From a checkpoint of a small mixture-of-experts model trained on Wikipedia.
Size: 8 layers, 132M parameters.
Experts: 64 experts in each of 8 layers, 288 SwiGLU neurons an expert.
Training: a variant of Adam for the experts, 840M tokens, 6411 steps.
Below are experts of layer 2 (counted from 0) of a mixture-of-experts language model. Rows are named router (the router's row for the expert), gate (a neuron's input weights, with its number), up (a neuron's input weights, with its number) and show model dimensions 0-127. Each number is 500 + 25 x the weight over its row's rms, rounded and kept within 0 to 999. Numbers have three digits each.
Before each expert's rows: a language model's description of what the expert responds to. This comes from a sample of Wikipedia text that the model never trained on.

# expert 9
What it handles: Single-letter word starts. Lone lowercase letters or short pieces opening a word, like p, b, d, al, plus degree-minute parts inside coordinates.
router:470495507544526526465491484495513517516521465486505522512472521526498475477499465496472530455500521471506493475492524514471494491483465474486534477469550497492505506383490518524506525527482532496524502515509512527512481475566494483530520523509404501546516519484496501493513508506519488529515514501507500491512469497500506495522482511487492511493481514498508517472519513545513528503525
gate1:533479514485499527516470462505530494511518499468539468500492511489524482502503526515499460502520479522532519505483484506495508452472512488481497499534526485476525500528499471491523496479486502492517531491457511502520500476527473526526534481537507468449541530525531469470545500491546506546469516521489487539470540516493491478522500476467527492484529504537535512469554502496441459462507
up1:476464448465507484495501488508514532448482504513468455473521494520501504492501492511470496489524519533470522464466546447443471504544531472518528505534556513487534499530543503480476475517509509505526478463497519477449484488506489545496527471493528534517518471480491497501470462496478563525484495487517520496469467492482503486469500469469509537509516569520551483512569501508494517514511
gate2:494556523496481482473479511509527469479512474523524483534473522527462464498465528481453500486518522484480526454502569500544552490488510478501508492495512473523485481479514476533482515526474494498518504464457502471470503482468481442534453532469470494540509515492485546481470486529530498479507498524504484537495487508533530486525536505485481472477506533525514471507493493508495480510524
up2:538498506505530471456428503516518500478511463505530487486527528496506482540475501525445497461520525476453490517503529514493516490522533540492529505504530560465559528512506513551524468534493518499518468492484506510506475509497454488562512510537475457499497546507485507501516492469505541513537530531528474470514457465472503482480479483493481471489535526513497469523545516458480521492532
gate3:486509500518455510507499533532455477496474478515523515524500509541487478489544456474513489503564493472444519504492500494501515467550476517524477478502481508465501492461476508522525522517498491519506454504536539517530509481510503497487515441503467492504515503444524452476486494490472474488508501512514527480514478518483517503521519508490503545440526512502520486501486466512458539489494
up3:478482514551448529556475537512519456487481511496465467464490514462519496506506504490549537480507500513512474514492468515512530560466496536535515513477524497523526489482516495495490500463489481509516474485471473465466517478501500441472486498494509523516484505475464497497521475516485492476502504523516520509499475467487535481503499532486485497496524478495536520484497515494477496536504
gate4:509497527538500484539541506504506466493440526485482520501473491506501468492497463523498454505491512473512545516482519499411498511511454474515522445497506509501516523494505480554471478478490439525513494461485490522502481487499507580476507490528501488495460534444488485486548515470486541481520494440533500481512494552501519488499471495509548532478534502460494467507473497477500473490524
up4:508525531512484487494505480517485506452478563487469512489499493500516520505472498476507482493525499521484520459467544503484497493501465487492499532502521465507524460512518538502524530487540493474464530492477453471495464499491475511501498510454507493552490496479515515517529494493462494485511476492480483521492494508504518537507492511571468474468518464532481441494499470505477432467536
gate5:515480520499464514488513503479487465496521520516475506501487466481517528515495490495487549495458485498467475498498478493494541495507522523506519500501462481455511512467502538513498478529491462485498508489437505464511482477506512483552532484516458479508489520519484543516459526492514502518466513464501477488463506506475513499495460551520525491485507510472561494522492508496485477557541
up5:493525510496523512496518451504466487517524507494492518502470480489490502532474502497495514524484495488475502509484464521500506476516492534476534497512501466445500489504501487486535523492512472534499530515403506510523537481488503519483519522450472436530465514504494495506450485492453505528457516520477487528510513512517504499480502521502516524484487510467505523513516519505479492497490
gate6:515487524529491510500459530520522496476454551550472550534507495485521477516469481511483543535515516493524503488485479513447510533552467495446489495478534483531528469506509508461509475518489494503506503476496492501500545483501546508515547507503528463462532484468498436475506530449472522510497512483522453507522489509479472578491500537503489529472488477508525467506504525529539479486465
up6:487474496468480497490481546480518503474499505498521466477495445508524465480467523529473529528516492477509478493484534535479498529518502472478516505556484488507522499540536482484477486467485497465497462518540515475514499586528489493481516502486520476521533511532433529509501514531536489475455472499517500503482512462464500444477461518516486392497499501479500492502485490515520479515430

# expert 53
What it handles: Auxiliary have verbs. Forms of have and do as auxiliaries in prose, such as had, has, did, plus line breaks ending infobox field lines.
router:469503493511512556435482485481511530532507459552493517501455528526512528508507486482456492467493501468518493478510491485504548500473512489541525436481494523498473512492492507528476501527475498494535485494480498484489512462551515501528484496535422544472523536463489546504514546516514484482468513520467504483519480527511507486508495491490494491492489486493502525470491495476522518499497
gate1:536489485524494466433461495516513546450508516503523507510496511498513509461494494504520527469473513466480508491518495544461485472492511488503534469488504553504461512509531480513471575508490480482506533529471483449507482491491496488537477541531519478534545517501504502495517509477486475532487543497509497485528538503470530491538534511460501479466514515462502479481494462527505525510506
up1:521531533471500503523540515492467489511486529481535502496500478498464473563530508535503473482501467495538461527520489435541500522448489496468526478528465483494494483545463471491510485484517523476483481464482520545499497482514514474472494498461519421483513462504479498501524512525496481524479509496500507493499509498531458464500509480507554494523496528520530491488496532527524484486555
gate2:525474488502503500503522478495495509452474533475482486486502489497508514490487528480538488503493485525510444519506495490492507459519499462482497492517540464528494513508556508497574503472480484468503529527499520507521498528508502501505513536539487505514510512493500557487545525489439468502498489533548489481504479524504518472450555522517502502518484495488494480498504521524519529530455
up2:512483518521466488520467472488487501546478488506480502498505459516533480480503457478453477479512492459538464515497483555475504526517534521502468523482512498514471486517497479505514493463509544476499508502478503485453489490506491474488489475468520518502492510508459505553475520479472484532487510452504488503486486511502502476498485523452482518528476525488484492505543481504524528498494
gate3:505523502486484476514518530514474462509493518485468536458513487517524534541489511531490448498502494470561504497516476502491538521487523499547515482517490490483447461490503536490509521532479477459504472519475505493484481496519495473494492512478514532489496466508448519459511483520517553475500478468491517554515518556483497474516531498512501476525519472547446517490538483479531549475467
up3:538508488547471515476439522533487516505476488516505488510472505479537513470499464524533547480511486487503516456499473494486465504459501482467484504516518514541501501520522484480528490487476464468499491463480470510455507497502513538505497497485498490538496467488517506498511488511484509501545511474502475476475492519537443527479522568495493525510492512466539496489485572522490528487472
gate4:535518552504447503474528496496499516472514472474494536510482527495508517505481495518474463494514468490544525505509525500546517431445460488495478504510517486476479491474495496536505516519528544477501541560556523469484480501472515508504563484486506500547527562478518488472514495496472535487473508513524472481528507514506483532462529533484533506443503471492519529498483484493501501502541
up4:502506515475497504549514501463477508501502550476477469513506498444467518492485490479486530525488543448465492526500542522508545495546514454492507498500497526546506525488533541481513511502504502500507526479514524505504484514508487474483470516465500439516505534487480519494536508494519482462509509504480464518516512494513555526534510428516484529481529509495495454483473496490491539494514
gate5:505465525487483501516522527505487496503450496484496543488502534516521490477504510492474529513480497492552526528515526503544488514512473508498544493474511440509527476499481531524475519483488488528526527489470504483523513522479491511464495498450468508459516470491494497515557520492467495480538522481483482515510514545498556467467511477546530480534471499527514515511504504523498444492555
up5:483516516499500527489509488501537512450524491452457495532487485505472507497529528531480486492491546467519491490499477474520489513523473515488456500513494490535538523496541477503522494493486505512491476451505503433461507466529487483495490522513510490526468496490515509509464518513503490526526469501497515477474513521518440526538504535481477470485520473494528500472544511491487497500501
gate6:516479556502517488458457493527544501479487495508533479458483485558515500504530497504490474495543500478444497469509522486484454482486484517545530490522504445497512501505486495500505480522508490448515497506495480541531511512521522540490540514557501502498503466503509529511519474439517512478493472510509466469525478466480491495494460486431555510487483507500483502509542519475485522489467
up6:491511495504489482449500466555523559492457489472484540534516489524485497511517488508479509493527460519487440500480549561471480479505469528541441509499494547477539545482525526529501499515467472497467491492499525482476504466493507478451557494501486482539498494509485486457449505530516494507502486491503502507555526463541527473474516470517487506475463476488473481471459470553523542471510

# expert 4
What it handles: Commas after names. Commas, often fused with a word ending, closing a name, place or title before which, who, where, but; Arsenal, Virginia, Kapoor.
router:453498516474486488518490490481529507509478494469494497501513525501504483484517500495478506504498480466542505486476479486505490525502491472462541478515521493492497504462538506505528486494486476511535497472495482495479474471493482483523461528511367496469465505484508518509499514545513482526521514495457498521550474490495525479511503477494500536509515499502526472514522523528482517489528
gate1:520533503491494515501507493499524523497527514529488527534468465508497503508525488502504506497474508508443543489497462455500508498535471507512498477481518496486502448483519516491459509469478488444484511503503452514494455507494480477501503494488510524509517510510489485513486516529491516478498478500507531478431515542461538538502493555516502509479500508533481508509533539484472468518514
up1:503523474448473540523502478433481536428526460472485522527512548463521501480474472512481526506452490443518473489501515529502481506529484469513514470515489470491516460454484508511496496523511487496529513518454488489491504479507484466504529509504439498506474501483530506485514536473499520521521468472532486540532507506488491487517530549502512501461482516468526476548508475507469512492483
gate2:477497527505484520482498463499505511494518517490486505480497533506513507494512548498514540513528512515513507465498447485520504484543473520529526510479541506523471459479488475523462526458475474485509493568448501494494503518511494499489504510497417510466511515474471515487488515446527499496466495527494498532546509520504521498468486510474521503505528486514476539489534523488482545521479
up2:521483507511507503518494472481514481499475529499504493491474455472516487518515490499503536505523508502524459505532474539507486511519531508474494423502516543490516556488501481507474538496569474499509489470523488521546507489519526497448485483500559490546480493513488521474471460553490491455522467512527509481498459509484463556527525519444496492537526490489490505490488435470509495498485
gate3:478514508497481510499488513518500513505486469490515544479482529517513486496480493474515498495453500508507491486484503569489537520497470451506483490504498482488551465452517506488499467482507519516503482499500511493477491518494488516511464546538452513485513505512520461516504530508550482512519480493464520505494499513500522455507512524490503570531486482449527491527531534462492505471422
up3:521510521521527508481510516498510522491509496478478466472498493489509510482497504528514468507490478506522474549499485471478477457477522547505519564512503501494471505498481492501488534534490527503483524517496486493466512473515494480488581473518529467501516541482455469506501505536490516460469462429513504518504509522475508518470470520451530521501496491478498546487491480506456517533532
gate4:543480506501461475450485494488525521515492520535508476516481528493496517498564513528501489526517485437516503486515460476475544491544508482501507492507519470481502512504540493476500536501456455525480483479472474515475508531499500494496500524533488499499502483450539514510485502539554476517521492473509510484530548518470514536511500469497476566506500521513511474521525480460496503475505
up4:467502517510478514516463546528528515520541509515442472498506484512482553547496485496503485523493515506499463527517466487494517522491505475507443528489485470502508485523504513432495456524514553491505502505477447492469523495488505491436454502510492544479508499505510506497489485459483468511535524500462484509496483501532515484490542493541517507523521456544504445439538489518473486521535
gate5:494530479488518487460486522516517506501525481503550509507456542488501512496487509479499474502463516467513491530473517536512502527468515439499503551517493526518494530482458514504501525503526530513475460467471484492487541475471505520473488520495506461479501476486497480464519481533493521454475518478492530478481469494506529495543530501523442526507472497488501515536460485525556482461517
up5:505520523477489504525516420453489502511483534522482503500496510522542501481518467502499550496475498517493509474468514466528530518496518487454489481491491524515491530492540506480493475498527484521531540495497525494533499468520490482528471484512500477513508495541510482519505498446477488521484493534540495515517473511484479498517478557527495497441476511458516517497522470475493446478500
gate6:467495488509527497497502493498525504493483532519488522526496443533489501533491532538476481494521534549521522507504507494459522558514489468529537495497542518491488486498448479530529525469506518470497537464496522512503493512480497500546485486531482544492472544471508498441529509511523490473477483500457485537511485500482473463461495500537494488462476518534497491504481513502482489532570
up6:505469468488531484528505497524518440537475500477528520483486539502513512472493488511500520489482490487494473469494542524526483504487475539476494487490500524555513552490510509543494459532499522508518483534559481524497469513489528518456453476484487496486482480518476527506493506469460494502496496485519488486542472490449464444535485504469470510491574485487543489456501472488515486507494

# expert 16
What it handles: Table numbers and percents. Small numbers, score pairs like 1–0, percent signs and N/A inside stats tables and election results, such as 0, %, 2–1.
router:488490493539506532472474476466479535541523498495493485505485509519470493490499491499494489436493501493545491472498492508473482512500471495514519468512507522513478497447488508543528510493478528520595512483490510487497482485551493488536495512531454507483500533493513493489500507558482504481510503534516505481520476482520506464518498489513476549530498506487516497507521505516513530507501
gate1:473541508472497538475513517456484539513503579491462522546489520489504531496500503510516457476494520543507442493476483499512499513511451490461541507478433506463510439522492524480479509468535491515471531485483509502482539505533464518519476468515517514487484502491521509497481503473468510532521504529464496514518527524494484492467453498526476512483447522465521505512519522520574508529533
up1:499461478499496492498455514505558514523492487486537522505476487482487462527465496512507494479462488514495491514517500494499483481484530501492485500510528500493507508520510456491501504511495504538499485520514521440471471483458520465536483467499490475505460521476483490486540524464480501508495506530482518487500495508506520499530489493513485499484513514559500467460510450516476535516490
gate2:498509472555502487490527534496510492511516487531500527485525472504470465477532471478498486545503498494497492521458520523519467527504524517501424502495501464501501515484459514495524518499520498509504514449519492484505505505492527540482508506514506444531505485500462510479484492511483498508468518462481533521491501482497503498492475553463485526462421489566499513551442516510492511449451
up2:482516494504481497498523428475509442506491439517514479481474494475528485553527517489529488512495494476514501485475477504483454484497477455507512461473454495495479518471521513472514502479467532542521531510483510518452492534531486520525473464485514487495481511495459479516495508511509492502446469506503490476507513480542532531501521511518477517487502430465511445506502493496494521487518
gate3:469480507471490513532494496466485520503473499547508497510483480465499484489463500508480508530533528484441510476457507512507482454529490509463490520526491525474492522491468477522482539498478494482521527526472462514542495468560500535479494484502447496535476511493523484453501546486510504520500491524526444487511472515413486515462503497507532496502515498502514528524546502495461489442492
up3:474464492535479514500511510536493509542512483481506495505493507527496545502471482488500498467473499507524486448502514503542524531497499460503467462498510458482512504537529491511510488472512477505503493496512518490484506524462513536554474532486507502525521526502470516508474460546491537497484536482480497514507531488508544527482490463503526500459492548543556467479483433522498511502546
gate4:462498498483558504466481525529491529543474489466484537528490487488527473518477507463505493493473507496448448475542487488493525518519475471469465476444549505524476507490546460536510502533496506511484523478541485470518501514492514577486479488474471545563501502453509516524521492478530452521499464469491528491499506490499456492535519476504489498481539485496532512522508514533517475470489
up4:505505498488468505548533446508532475468494520478481505525507496493532569490505519519516526525461519471492511489479498505495480490520512462504528455505507459494527526506492493480496501468491510435496451516480502489514514533469492482464488496504497477521467503528471480504515523540516537474501459479482466462540465534477498494493516528487518489512517473525518504509491501483483486469513
gate5:474496498469489526507510475467554512560515464499529481520510494485536508501514533525486516529481553465467496555514512466534555507496545481534459482502520534504481549496511521524489509467500483491502532550537487435498482508541528490522449479534437474503544466496515509469484484524520522570465518522476546515478510511505546515518504485529500498480493507513484497540479531502499516524491
up5:528521502499490531480532545520509502494510500505488515480517550519520532501458487509449525513467558493472507479465517487505534501510464463489526509484498521554487532511531470515511478495488535504533515511529454502496500519488493493523499490463488457459546449503480507467504463494521488531530510523467453530456512545476486512484489523533498509509548496539502478510478476501489467460500
gate6:510483510502541540515508509498514499515515516498517508492559483546484509492485479528481523487514502517558527510534493490525547535485530527493502497509492501482515481469437543541530509478537525524499531507454514512497486481524500530476463460454497480452521505494486486501510498480507514470492543504528549458508466515543507503454476521503507540523522542487507501531517497520471482507480
up6:549514519476481532454495486515514504499514522503487496475542523535485519513538490487471447506480504479520500477481502509488486505485494498536508510525526495514501440464497538521517483478525514509520510487423487492472533515501501525488497474503459489463510521527493466484522505488500534502499478486525547475476467534542533524533477542507497521501505506464505472498539510482505533541460

# expert 42
What it handles: Month names in dates. Month names in dates after on or in, such as January 2007 and February 25, plus following day numbers.
router:446489490503513542493513522477501517529520487496487526491506492486507471513500519477473497433509498442506480450484500510487534498497482455508510471498550491483505500487494509546523532530501505509549520486472517490533492462504520504540462514524417514494540556485504494485490528520462512525518541498507515452539494505535510483527462502526504524477506510481519455480529492494497500512518
gate1:506479491463553511474497477513552492502468476468498503530490517495484488471511508546538518493478482506492520484491488511525439533532517484506496513500434465491452474499508480466510491533493475481512474493495507495442525430500477498480545522530540472478456512508444498502530524561466479500521523469489500462493490508489532476492497488504509546500486462508532523531509508495514555522486
up1:448474494532498490487510466517483492490500518521500531505502488454484552485486532505470525484519485549494488482487506487485490477484522479467513524527510492539513513513525484492507455460523456481541492501452513503510530481512510541478505532486490452511444454499535527530528532474542503497494525534449492540483465490495509498481530476491514480513513457511480524450505490510453509513473
gate2:473489504506503485498500512506458477521535466457528511490498451487502497509501483509463509536477505524489511465518512503506509487468492478514501500495471484517511524497502484480520498491512500468504493531486545526505450472518527539530550561531494502511528528469469541485546481449536517471507523517511451540562537498539523505487495487526486521477447511484547516539541525494507475508473
up2:468544549466486511457474513486510523534463510544502492483518466513499498499477491473489495493509520503502515504519491551493483485511529537480477499532465458509482482500496523466532489526500533489494455548504483525516494467487507475488492530569510490519515499511500583494540542525509480494492515494444544526462463511490496512478477503500531489488473526513500533510481539475553490498490
gate3:525520511464503511506495489476521473502500466507514488481496491484447470515500506505514506504470531505490505488553513527483484525484528506520470471478467481507521509491509523517470525507536454468509477503477452499542517496489546482529493556542486501538554520512493514503511508491542493518491476515536486454499495523429501508542462575485508479473470543509491525526461494486518492474503
up3:498488496521482507460499521528475493513508512498495505521527463506493499462497527483527500478503461479505492501455465499499488477524521504477482486452505538522496518478526508518543471531489483530510486493535552462473523522517477506528543505495477495470480458526504476467484506549475555475516488466443505491463478500542493482525485508518500514505517499520494473452554528490466460541520
gate4:469497519498543495489532518509569548535499483470476444515489526493487535498522521494498466505488522503600545494484533454529526494468447490512523504498514506471480484490502459497495503485523485512525495463489533532501480499487490516547481529475524490554501471517517518492491519533511531542509519460518531498454522486490499521510455515500501493475537488480490521445490536482492505506526
up4:524500557534490501493490529540553479522528502496515455483501508503507520521501499505470524530483475520520544491471515501490478495474466514532506516536527489461502470512504452499517518486494548568504516502500538517504514457504520509515499532490494541525470477514521442516469519474509524519449538445501515485509517532537513532486463538533529496487533487511517496482496516516507464493535
gate5:481466496485535483492447518521501485497493488504475481451492529480514503465497479507467524509493491457497488493479523508444486499508508520467506536548494529510467496502475493538489486508494513492540513527505502495544519531513452519481475504486473472491511534518543428475518545467522534507525506475454481474485498525518531452476523477490491506524480483522514567502533494481543547477459
up5:460474485519510487526449497512516511524478460516486465484525508496474493443500523480502525504470508445504538476496518539470497561507503502505477495554523481477485485491510505537474525520512514506538488505483504476525498521512521503497477488512484487518485523518534462505484500469500497464517511485486518466509520512513489509527462511527489505503549503496555509535536471483537553528504
gate6:525500497505470507439482541504474527532499461538470529491496505495483522501484490479463522470481486509512499488508515481514496511541473520513517551477522545495526502475498508485524494504511525541515529501482489471529527477500531512516517556475481495487487514509467477436443428491481489517549535502443466515513490556513506494491512480482489471551480485513506504523544507499524468515479
up6:495508510499490498504505520480487529506497478475467515467474504486511534440541497479479519471466543447507503490507527503518505505514503505460485494480451476492525519495480482490482499491533544483461508502547508475516537540511534463496517535489490468472535473479509502506558446501485506495519480525482458469510474514498469495485500494433483554555532507493494490494473491498512493514487

# expert 25
What it handles: List and infobox markers. Line-initial dashes, table pipes, section headers and age parentheses in infoboxes, personnel lists and taxoboxes, such as "- Species:", "(aged".
router:430528498551514519468509465491537554504497514508512495475492555496502487482515502507484501442494454467541499475505516528500483505502477521505505512499509512505499471423529485551510478499471495492514493510471516515502473472553517509506483510531455513492530542473527514487503538508515492495516496492490488449563466512511464469481478450511479503500509498473479500497492486490476513511531
gate0:487498485526484460495506489504499509525474534497474512466468511438483529509463506471462465468481505467530544526486490484541498450514507496503510520479488496488503422485509503469513554490441487484479491505529508534509473460507497499506448503491503488504484505543509496507478520506514449484526500503480516501494481516514513501498506532536482486473526520508470498508482502473487544507501
up0:501488477506484493516513501480504531446494491493514515530500503451460471530520551498508498492544515532456504508512499500487488505516479517514497506465451491518552536482494487504494511491508483464513432488509479498490520529514471520480506533497537490502457463497501524483463435477527546488524490555496514506483474476494475502538473492478487502402449501484495475540472505482519482497500
gate1:498480495512519537508485505471540523503488503523498518494510463548483531545469530464574487515486506513489478494482489496497488492480467483446535475508499504489533497419453492515500441487527453508491451494522453516489530472503505477510500491476526529502506536522478514536565516493501476517511493547505528508495457467543522452472491468512513493487549528510498491473472502492505485527477
up1:494513497498531477465489503498496470490559449532527508493500516548493494485514454451468490505520509468511563510467523467481505520501491518532477489472519501507431518528506512452516529503462529534501483486486532486535518529477492507465516511508477496470513473479488511491507510526485531506509518495505479505499506522479514491507472541485503491536451483495525470550521504483513503474405
gate2:481521517509518499538484482490476503513442529497507511529461502486513526460524488483505516454500501509497537500502528501522570444521486515488505489517537500489515499450534534523529491497509469515508526496529511496499523482512452548488545546505496504522512506482533499487480526457518500501495460492506506490538489510509518502516474503508492504519500496476473490499528528467479561530503
up2:515490527481490520508459502466460511537481527516519502502477494511538491498474506532479514482512462450501502524516488507528485488529517476515484492484507444472484529499451497498543482448484512537466502478524503497490527521527478536480520526514485508503495503490445509499517527513518453515476497463500525491472550523458513497499518539550527520508506508524510471504520509473489501532464
gate3:505493478519468490514546485520499540481487511525503471504471501443501552509487524490547492502497514517487532435506465501489500451462494533496514497508515527476530483472476470480480475500507446485479516466480508542529529478514481460468513466522525497513518509468496515466526532510581534468491524516477475528493470525496508479472435501497521514564499507470523480497508501447471471494489
up3:524509499497549523519479520522539475541501508475481504473522463496469480474512537475462505492480491499527490501479540507525521517541538506462488501484464534501462533517463492472505477505504503475521521447507495489467473543519524483503489515511494514517519502504491531548489477501480424498477529471504493501523493454532524484498515466491480499473530508513520526527452490553513524493508
gate4:496533535489514498473499519533495517522473497463450510474511536545548496527520506507486519461531488492556540492497480510513502498532494489557526495477471457445499485487470489479482486493492512465521481491520511488472488477498512492532502523506467512457511557452519517448505511533518476486516511471468456531506493510468490535543503485524560516514495508515487492524477549512502511482493
up4:470557487486488495500481580497452456544516475484511520526519477540498465537514478516441493500533518450500525564495470510498525466553512496538500508498493477487490478493504503497511519518450498497460511501524537496482478515467507487543515505544483488468520520528501488472475501511516534559526496510505484507481570491504466510495501504545500485516468485523487508542479496497467522493528
gate5:488522545467508483463473506488498487523499518464484506509547489462497447468486523504484482504461503471483483454507494554495485502504492486491505491470534479465497490529493493496487459522494533480498550487477518483542490518466524510462524492487493506506499509486502516478477490485500486542554483523518492498502529531487516497487493546486529478496475470502504485504547519466502517516512
up5:476508517535467480470519537505504461511483503488497476492504532510529531518495503462513475445516507468490468550503475533520483551512550485476487489486504547496471504511526558477529513507460524519512481513504495501471487509480509471493513527485524498461492526505486495498510497491474507539491483478524529510505505494498485512523526504446512482489524478460489531495500550466518495549532

# expert 31
What it handles: Codes and hyphenated identifiers. Hyphens, digits and letters inside codes, catalogue numbers, chemical names and unusual scripts, such as AC-4, 85-2A, AVCD-38513, (D)-.
router:484467497524492580485472507475495569530493472502478518496529524506473488480492465495483475463492481507516508494502523498481480495480485474512504472474502503474525504460509510572499482477460506525549486480497527464538488475554519486572477492520426504510554483453511482495473552531475527517512505481526489492533498513519510479508482517506498560502503513500508482484487498505497507498532
gate0:522490495542476510502485476543481482500485499513503496507491484451487511501528498458507479457501497473474529487517523501467496473538528466498469453497519469525496494515477522487563498525487517487511525515546466508503514516502509520515430502455489515446507497499484518515515532478442503479497540507491473552520483473516498479535509529524506461517482517488458455510516505491519459540511
up0:504493519480497475512469473510502498551495490508508526503471484501502504511510469446495451483524526479528547460449473517528527516481509482493536467480456499507543445516429474457495487530507540527563503462507514490504477518528495533511516470540501470489514515523520495546499488479470501515457498511481528448511442473512490486517522478506489505536480470451498450485496520494456490490519
gate1:486503523500515511484510513487503465547494497491456480477460493529518517512529518511483485512534470457523499485471455487467539497483500512479477457471505518501477546470520505503448528461508500507504526500442514487490468510513491534507564526517477505460488533515531526494499497542495508503486469522495487497515539487472468505529498471465542524545482527462490492499508504466509541507483
up1:437497508513527499536475486513546455519482446504512503520499503528510553505558470497517473492476478513512515436475496472520499501509549470515513503533486463488520513555477488532490460503523495467510475481497491509498501509520483457542507558522491469436479474533475495514485568523506511518479528489491480438510482492503527507519561518533465472548521491495523487508487467472499530510525
gate2:497456483502551520526489503543480536542483510479526526468484521478520493494524509461489548491522482485517524480491476468489512517495528485482511500514527527519517453483493466485509495487488535488518461495475504522488469520507496527522521476469466515507521522542526520503487491478532528448482496511467506530501408484482489497514510468508537534541484525532531549517547513510484480530516
up2:456474502525529486490493499497486462480530491532485507504559456443453512533488468481484519441482493488487500520493499455497511514510491501508540482493497491489500522516470517509524481480485520514519476530526501469534518494516477525537504525525512465529525444498508506522460533475478496547482488482520514515474518475480455515498505482518516514511529513483515528450527490462508503505488
gate3:523515468502463503489482517491490494528456512545491519469523506540502506499501524463473461528460511512456533509518537478462517486495469466518504490460532491535518502500529470489499511450504494463506551504473517530512449529491450478527471518500487525484480465498530515520496552488546522458472523512466489543449496537503471499473478509505501463493462489484484510475528507542494542518559
up3:496487500536500480501508506492531491478523542501487477500523529524501494491519503494501474487510492520532504488533496498531499526496550499523465457493514546505507496499489510538515476459485510510506502500540538502501480531490500454529518541575519475458524477474521512522476489505499515522485476440520505455511498511455531496511513482503518570469497476504483521500483499537503499516509
gate4:511478480466482489499509524485505487531483495497521499499497494532513493483486488523512481514517498460501501524479493500486498489517509521505476504493460474508491464485495558508467488489478497477485497492544486487481507510503496544493484569473478472535464509524531547498496513507462464429489474490487512536540544548456486519470486506519540490502478498545470506466491480509521472528507
up4:517509533515494503525516466513484491453492481521502510506463487506532537513473475481515558507497524519520485451487544488540538515509463488491529516525543507500519543478524501517503477523525509508518518490468502525532440483512486549460480484488539511507477500504490475515524479457459459488473486510537491461523509501565509490481525498480531517489532499529517520473488505501522471575438
gate5:503545481490507507475529480467478478514528435503509523504487476504504486480507499492473503473485533481506525493473517549489525441522493534575490503515543532483491484475526502540524504511505441505527537503504493497526458484506459493466495524546446482492475512491499529448520504519516511466477490507496499505498470503537484503513516526476506478467483515493475527525530474485518485495501
up5:485494504502468497505501447510497484558482476480486525480476483467474494495540501485520518500547540499520522488519511484515505452500479527513446472502461478475485523491466483534507478513538483534489489506455456472485478458506498490530538490510529410464562504482603524467507485479527511538483525491527521526515503533473515562512523504500534511477526495528509493470500519518503499512478

# expert 39
What it handles: Quote marks and onsets. Opening quotation marks and short consonant-cluster word starts like Sh, Sc, Th, Ab, e.g. "w-ould, round-ab-outs, Um-ayyad.
router:463497502509494528495498476482486519499517459507531518522484437535516473465531471479510489475504505461494507503462477501483530482506460485484518485507504518435508499419503530552544486518491489530513478512476529493498491509534520525521459493502442515491521534475526517477489520534492491499498532496512508492519488518483518468497457529481469521485496499476505502529476476517495530507520
gate0:514534521473510500504452490479523487494493497512520521542529486462507513487500432495487481511486508470483521487485527489526474522525566491524469555538474482501512548514513520503523470500504502527471497463510472510534510467466507526459484486538510496514493477477500537464518472467493522547522522501492496483485492499508475529534497518560461483490471523490505512514501503517511493465491
up0:498494502483519518461515540483542502513490468471526499517498479517521512565495533487528507488461501515496534497479469506523520509482512451508478464489483473521505528477481496502501475515516516490468506482519482531525480494566460490530484585512526478469508470491500549527492538525506504492511509488507518485478528519468521477517526536517509492509568477510451464468469522502501513491503
gate1:493499463510514475507491516512490559545496532466516488479474490497511521486452496481457508480515486441500504515475493499508448537475468504506507529487530500473481474515491540445501527515511529509459456501456508530548535499471550523474468474522528492508476492550535532511530496511453496502533519537500473513540476519484518503524501515492468516495543509500490466502474491515523476510504
up1:500509563484454515527521500490465508472469486458485475498476503496519501507492484517477476508506489473491505477498493480494509527533523518474488476473489469463491502460497463522482498484511529512512484538493510501522530491488470482485504505512507487506455524545495496500531534495520531415514480521467488548483507508522547509477483486457468522457461550513516527502524511456463439531490
gate2:530513483507479506498540489522475482513542476506481485527542473474455488495521468515530479535490516516488488466518484498522482459526492494535482505491505521488511479486515502498510516510550465499503511505513547546528490488502542480487544527504493482522480446504506474474504515507501520493495442502541469487500493552498508480514477467482556519451562469516510508502481484537513510502476
up2:493509517464516475487489482518539490503484507534493522527466544497539465509519529508464503525500527486470506506529510485512505502529512501470493481473472471524499530521474531453477463503458475533515493511466485520468495505508476489525513502547509497525443536523544509496489511498523497477497550524511509532462497493456484520508491538539508539490478545508498451484486509461486488482536
gate3:470494516542539470478472501543542554547497511513529476497476503498531484473433450510494509514482512501505485484513500516508494525473470504480489470487485496506472473501469511453489539529508498492503499517463486496479484467529493475556500473532488524514543470520474493498523521500494462532515517467485488536524540502443500523546531485479521498520518457515444525473481535516548498510498
up3:519490495511514500511508505504549498538509550484492528508497471496494482502429478511544492504551507505466474505481505492513502522523496551485505525495531505498495529568489499463468496529466508489499505516468486484517500468507555496510496492494531525467463526521485529510506458497466481503539517480477515523515541488527434537503526497454505509481509520532460510499475515476521455500476
gate4:507510469507517471526518512506507473485490491477507530514516496479472458546474503515482521516533502445510493534471534488485492489475531474497494511522548517534452504506562503518471480456512491495518447501433529541546497484495526476496498498498515507523527476497513512474495456480567531484527504506475494532462534550465463475520438502523473519520496525463516515452540495542499482528516
up4:506506437496469532503503485507503504522481508519492461485496522528465522513522540536525509489522453530474516525463517491496509489530504457491496507511526496500497525500458509509505475537485491484495479443461448517541484541503477496535507500497469517546483523493485487464510514511514482518544479500508454402526474505549539500493496523577498508557534489457511488489467544507490499465495
gate5:538515486503559505526502535494494473510489453520554495494516510498492464526468517505466515478505510500518512481525514505508509500502518477510503455460488499514495486503515482510491445464478519501468514507480515512528488475481456520434490526508488494473496454476501540468501508470561581475520553520469504492469481493494491561516491457571500487522485483486492549507507535510454501509477
up5:499511469511507501530477498475474497514495518502435467479511493542475507507496490546505478509493458464505463487496527480483457503465452439499530521508554510549506506504495538542481494489508494511502507517477496508569469484490479498498478494501512504500474485495494504549466541518488508452491510512489524539479525499484456522523448508498505526481518479497479529461467515509514506530473